Weights of a small mixture-of-experts language model, trained from scratch on English Wikipedia: 7061 steps.
Below are experts of layer 5 (counted from 0) of a mixture-of-experts language model. Rows are named router (the router's row for the expert), gate (a neuron's input weights, with its number), up (a neuron's input weights, with its number), down (a neuron's output weights, with its number) and show model dimensions 128-191. Each number is 128 + 32 x the weight over its row's rms, rounded and kept within 0 to 255. Numbers have three digits each.
After each expert's rows: "comes after" lists some tokens at least twice as common just before its tokens as in all text. This comes from a sample of Wikipedia text that the model never trained on. Tokens count by the router's weight.

# expert 149
router:107151143144165160187154124143172101084143157110180167111122174114177088153068101201117096096117125111112200100116168119127099122120127128146101129165105143153152124182145179162080110110182080
gate0:172189145135116053125100173088150117117065118122160099111118171150105101134107121141123117130182111078107109105126124125108159087155142118177111138155091200119111084130070104085122129119099102
up0:103099122160125156131180141134110156168148124095157137111212169146145211091162078140156093176081098111110161108134119108144091078141126119101114128127187131151131203097130081137159095142101125
down0:086113144127093142189208126168178118151141120117140081141120090090121094150119181107144130124122089068099144120100058079081193126111116173100126165116173158179160133190135041160173144119118144
comes after: "|", "-", " (", ":", "\n\n", "Personal"

# expert 93
router:154137152112087098149165124064106162104117147121174079147138150105163059121106156143155183072169138128130106104149094149077121105146176166112148134095152175077123089163091146112104122144080133
gate0:128073086076065171079145144120151134083141086081154103133099077069130167125155071134092131076158156104133113099198107136198219149086128104173097142145094141162126142138113158189153127137139101
up0:098093140114111131163109137169114117116047135109196153133150119117121091161145107144086112148125144145108083125129168098080149195140086106074113112104146112054058132148090088181195043117086140
down0:123158167163110150108089182175124163124097149123163082150135112145062136125148046134143108088106072134159116104110126112138112148074105182136118110078096107089150102122127057196163161149113134
comes after: " W", " L", " |", " Le", " H", " R"

# expert 19
router:166145119163165178142111108098166130092156172106102119182134140089119129109096182086032116128121178074132145095151116154170171123064132113222129196140132096087101084146148112163117191175135120
gate32:142142078173161184063102106119115105162215101152094184133161095144075116117133137104126087156163124139191140079087148152119108124128082093134097178086064101063080171104157082187127136140135136
up32:100100094081135142097071058116109110197124125160132173142080134102116198161084112118137117095099150074122169114100134111130150111185185104139111131192143115106133131193128149129149091169163064
down32:192170176174084137138109086104101134142152163154151117159141143133100123138141104132082108137136137121157134149153099164144156195146159167117111179100100101101166101144138173111101101113151073
comes after: " the", " a", " The", ".", "The", " its"

# expert 146
router:196131088162181138146145142133122119132115162115098120108107090151097120104137116102125133174139196162112061139116115170113188067134163081104164163149134124109108120170104125153175126158113154
gate0:038170102124133179094133148098173103107193097084175182127087130155187161098146143148127130206126122151127141078167132100146108147126079154048191113148088170140105114144147143117129091094096144
up0:106179152116070100128120183096127108101141150120178151128097118123147110127119142136109126180100127142142162122153169160142117174108057141074179153055109138158097147165147072104127113171090170
down0:115086096126128124174144124098137158107101097111128154129112155202140114118122125118181097155147149157128140108111145128155167137083136178130120157096106044099165111180086127150098120147147156
comes after: " the", " in", " of", " such", " found", " use"

# expert 144
router:126147173132108089076114053095167115140085111151156130079142141138174104184149171187194121079123115123107167072119110063084072131166164155084158115149156165161141091136165064127134152132123121
gate0:134103116081136160130158160186148088090177152041127120138096117150135130154137095141106174080153096112108139153114133155108133116169130156192095160130078089100148070167136149126146167107121151
up0:123108113129134191178166125140122111122120169116131124150146192151070126122132139123109160138051151108139108115161153169154145118117164084172181135135075143103104166129132183109144145131138096
down0:094119105115202194147112067149086137077085106128110105123107127159111193105146129180164175172114146135112095137161151134168162090146167151132130100139042153152157101111120094123165225111169156
comes after: ")", "1", "0", "2", "3", "4"

# expert 136
router:152118167170125162147120111147110123167157151108159115166094200132142148134115107148196096165075182082168167112077151126138159142130129088168177106165085142140165174163158159114105101153150073
gate0:149137100114127161151050079162098174174164110134119047062127199106083134142119142056160100109164083143147090176114170154108125128120105096142170105086160127160125177142124075133203128058129154
up0:178098198111132139137079142140133079111131125128108096101122126112163113149175090128160067074140216128159123097138161078097157087107149151124100093143113155103137120139149033087154110172125116
down0:158128170160190153147090204111142151153201127096178188148133147147096115125132124165090074145117135139091131087054115103096078068136133106123149237127125152135125138117163067139130097146134094
comes after: "-", " •", "\n\n", ":", " Production", " Distributed"

# expert 78
router:078113124153154177128196127153147100174162135144151144152103135125161142168078107137150142097133168109131146089118086125136063108144115170149072113119099103047128064137135195137154127115158060
gate0:124141169164139121142173108156094109141149176105125093130098136146124132100148143070161125142151102219166174104128164133140078121060119123147121151106064120106113163134108146169138173156162146
up0:172124104136142147189139122167139125148129143190125089170095128124134058101157133173118123101119111098071085148123201089072101165168155141152155098165074142138223142057167137130126102156189129
down0:145106132117158152153097143142155124061138113137128096110079079149107160164075188114161163171185077159153143205142158135104118081135230135150156112140129098097119143161142102090138129128096130
comes after: " |", "==", "===", "|", " |\n\n", "===\n\n"

# expert 103
router:123171061156125108195105130103165108050120114117121129120142119117170120085184161112205102063122111052160157092077129086111111112157178122142123167150184137120141140169083099134118147076160128
gate0:133138121093063113125124139090129121207161162059152054117163126096149147101142115095098142136130123112127113139110143128137182129139160061143119100099125155153136165155152093136181139182094137
up0:088099139106134149157117155155108137122096154143158144106155086140155089119079157216123145168127147165120118116156086117117105125166134159109123128103058149086162140139124151164137150165211129
down0:131136176051146109146148116093101113163122111153133149126119157154162074196162124141135176113146202081162136097139149102099095123129150161148123116087142075093161105128107088167169076108163135
comes after: " ", ")", "0", " m", " (", "00"

# expert 122
router:117098148119160184108139126113079099183093163119180144112110171117112106147143100153176103184146160100161141128072124106142100158135127104134119083146100126193162137176139096127154081154126076
gate0:106105088110126131148085155119139104100079157123110163078114150201093141091108081149164148140222091138090161141056078137131166228173079110131159132093131154127137148091158093132191090105145111
up0:143146163152128109140199124130126093093146110182105096145109126069174178114111172091113127122101074106166156089170135106098108108088149150152157172147105134150112095141108182099080136188133138
down0:097138107109057113097117117117119170146118103059080085099144091107114104133135124113132137131129155092130168157164117067120145115071122183063064190107131097079165104092087131128147141126137163
comes after: "-", " Born", " by", " Website", " Country", " Succeeded"

# expert 37
router:095141114119155094155093145145155091181112159170116102143122133087156122155166089196115079167137159091117114151111080119122119179116167134112107092116144144104115116122111160095150124105133055
gate1:107139143162136126146183089123159155125171141105179165107135185117094159117146095153083153140109217094179122112139172131111150123111134014156110068186116143128154135124102125133126092110128076
up1:181116111129141159112198114103036072151134130124097170186072101156183135144182112121137098141148138164108113154173094100173111129166105102179105183113066181087128141129167152149135135119154146
down1:095143115150141145090098129158136050148167145082104115141147125179136085138070159125151095109161132157143124119139156099089103126128104197172117160117130187138121121176100137156129124175171099
comes after: " ", "–", "20", "-", " .", " first"

# expert 92
router:098150118095127135153150147104172119138200106172132179150158077115148104124101103121109146139107102166143109080100112144125127155166108129137142161090056095094135094122098106135078121136102174
gate0:134096099194160163114138133127169120197139128109125162180135097159121135081139073109115171146126104119117129095146127133077115116145166125125154135144105093131164055074038130096118151142198145
up0:136114122119176141143150118155150152156143128121180142116172140079116207065131083127081145139137110162085112136158135162114124100061106131139113114170103117178137109050053118149113151172191152
down0:110139153138079160119113078109100152148122142176093088154134134132133055093116177067144138187109118152107142107160139127141128139151143189104141089151111128150190118143197066121107100133123098
comes after: ".", ",", " that", " when", " where", " but"

# expert 151
router:120148161125110170115131082150193105089181123120090088117095122094140133184136179083175168065157088132084183127139172155143150149143164170157132136157098175164150129144121092112110171173110158
gate0:167113161143106180136164080114096167179135122129060204122119144150113213108127190139156136110129085164166135135096120090142135141099089133150154132092105131116127104098123113142127160171130127
up0:155139156183190156108118096130108140086111138115064148107120145119090165144106136131150085129120100097115134136108107082138147136127122163120171087061191141079141117104147034117169123155157123
down0:116151158158128154184111147129116152101104101108126173123133181085110099174194157114080161071103133120097198158100099109197140099095143183145186124137092136177146071095138136147179094134116110
comes after: " ", "1", "%", "0", "2", "3"

# expert 16
router:126117133080099119199139155139119178158118165125124151134153105115154119152182147135158151185114146152096137132137122139146074080130106109154140171120127080115157145151049088131075142085099102
gate2:094110128104117135176131140101152140145141125106102127081111107168088140146114163168140119143118134123112139074140148125103128122129093137105192160190110132156064140112101111167125106140132131
up2:153168146088077127132151159093138103152149161137094119154136168170150115167136154156192129189118097114093173081116152131129205140150118082121116225117120083158148066075092072129122117120123163
down2:156136143110194086109082137109076153185161092125133146160160117102120108197171116159148122133140109140136245134097136146187098120115112138172098095142093060130105113093140115152094130152152179
comes after: ",", ".", " However", " that", " same", " announced"

# expert 32
router:141143159172148158141113079128080087110144171121185125115095179161118106182106131169117127169087158095166134114098142157141186168110126080145110124156120091175159135169136124104092121154148090
gate0:111107127092152155100177125151128107101134105158118144077196104105096078156159126125089218139105125127146135111171136121112145115145113140095080120089142166116137094104104164164163145131092071
up0:097147108135159141147180144099143117068145167094106192116105104098170152139091157077132097146110176167106201119169146093172059128136164162123085112127105124134100115090125132125114170117170106
down0:121133157130112103114124148148192116069144104159147149202147118099135156107157132179131204152108142133033159169161179097126040128105116134092094116141160164171171178127143096097124063178130150
comes after: "-", "\n\n", ":", " •", "Scientific", " Binomial"

# expert 107
router:144094138091084114163095184148086161159172116121116131115120122059109145179163122168106167147153080151097129088171093084137139180144123131104098114063099068102186102045115124121077113111120167
gate6:143161172110162132112115118200131132130157165092101167161164170182117117110139065170120158120131146153110101148054064147151111102138143131107102111170110211136137145130180177134109158133141140
up6:160175143178129150154154119188113104148111192133068160105116149173128106131105121147108139103141150130116140152132137135163095142145161146071140144159116202162138159145155166109136154137158132
down6:137120134122128175136090113134146111066109136124112141131149181191177155094085150110093073129085174154111127133151149111144131136086083092073128216145111181142146183152160189116167121147151100
comes after: ".", ",", " that", " where", " when", " which"

# expert 24
router:111141089078087173156159187082114142095139069110132155119117192079127169114113146133193125063124172154179096117130099110117151148051121042139151136146126137125123079151064185129119153146078084
gate1:168139149085122126166050158102106012149150151088104094109163113112134171084105115102089110147154171150088122138120176138124161136078145119126112130194163074120087124129154122116057204034102136
up1:162141166129144137111025114168123151105142139110124139138141128130125141118084116147095203083168088113147122050132128105116117171126125134107154100165102101138123155093095111183163118108168167
down1:059106157115115184096124163133135102117106178219132150117167107109141074100119130138102119160121141154101131155128129089134098112158120087118083078113087105123081083092094129082089128103104129
comes after: " |", " S", ":", " K", " de", " B"

# expert 172
router:107199171120119101111109124196141105168116109145141182132114133140154119150172174185136049068074117132160191119107117063160107100159195125144168097117151180136141123125108080103115134120124161
gate0:101163135142155125128096134139122187105141108088174167147084140122120134098179102136137142124099082158148126179206110159141087086122125136050186149170088199184123164145152130098116123074139158
up0:137089125128184162131195096177113097138117148157101069156143204149051109180140089158122169109099102076075097099096137085111151192121163121157124201119115090138100112105115180119122141146102058
down0:116101150151144145105167119160083131154188169117146127143112164126148185110160118076159171152086203128162123111125115132100090139190101030125152172144177159123143107110124106129203126144096137
comes after: ")", "%", "0", "1", " place", "5"

# expert 33
router:050167109145115111104141135127120109095152120129162135139135117169130155130127087151086151105157086170150072182166074154176101125163120089169132151114080134124066056165131183121174145182113109
gate33:146130122164145082082199129073144123128149107149148124113132183173157112083109138127140076137184219092195137124116070147109176209094152131142106103139097151165131142147087138169134149159149141
up33:130087177160072140120208149084174118092161134142146099089170098161180180161114131128130091084094126083109124194127105109078065141134107144130139114044120141117073137135105100124084134174125200
down33:131110192154148147131206135119156115097164149135157155084121137158130097137098120151136120144086134157086131136131142143158136115143126142182106086098077088166109108180107096141136130148150110
comes after: "==", " \"", "S", " (", " a", "==="

# expert 99
router:088100089080130093114149162140166086150151100102095184146116133138135091150136186156173120089106098143090188088104150146103114180123129173135111111137086123141168087150078133095151119103167055
gate0:074112166159122183106052116136125161162033110133093125145091174144080154145083128116127143120037113128103098181103179134157093145142142107103140113090190110137141134122100155113159137105163136
up0:207172105117136041206133159104139166087160244167123113145125096089175103122128144137104117184175176112125161121158105088098145148111180094116141125171104140150113159116140114152077192180108161
down0:121117111087077135098124099043168136130128129033150199085111156123149157151163110155174189085072157189132151079094148123123089141132110135088152168153144112095137111080163144160193113057111129
comes after: " ", " |", "0", "1", "2", "3"

# expert 102
router:133120122128103133187137136108091164115201114205154106166158112082104137135136120146065168134140128152116066107165102141121113168154119108113124125100080128113169167060124134084128112125150206
gate0:149147112106116118092164121141112158077123180156135122204172143129133107123118109154123141154127129145157117083181135071044117112226204158171114163125179160117156148120153129116183110118131181
up0:110117119121164155174095210061117116177143135049130106120139187068115166128075093083117119148085170085107134076118193199154133117134105113178126124160126099080098134109144093149117108094144115
down0:127115121230108091130136088103178118127146086147090125118139091131163174123153117077139114188153116116096109088106111223133186210166151180109185106129112109144160160159144153117119172103108153
comes after: ".", ",", " The", " that", " where", " when"

# expert 105
router:098142131169154161105160143106131127127157106180181155152116142160151073187118084093149099069114103070159135079132067176120130137082120175172090123132140062110145114205140165155115189127140097
gate0:146041137104106165128079107184067143155083123120087146165193144178180130172126110127133151140099147162150142139138149103115120145114078116132129077193120130181184153143125072122107160129105060
up0:128144175102102100120148164206101051156100109180110172103103098180112034181121102106122124145132085146128146147164145131106104186141109149152103081116110023163118118090120079107093145120091132
down0:173168125167110149108105224119098122137085200126124147115166176215147131150120110151161134132095088115072181153127108092134125175146182124181186118054200123111133116128074092136182151199071152
comes after: " |", " ", "|", ";", " Final", " L"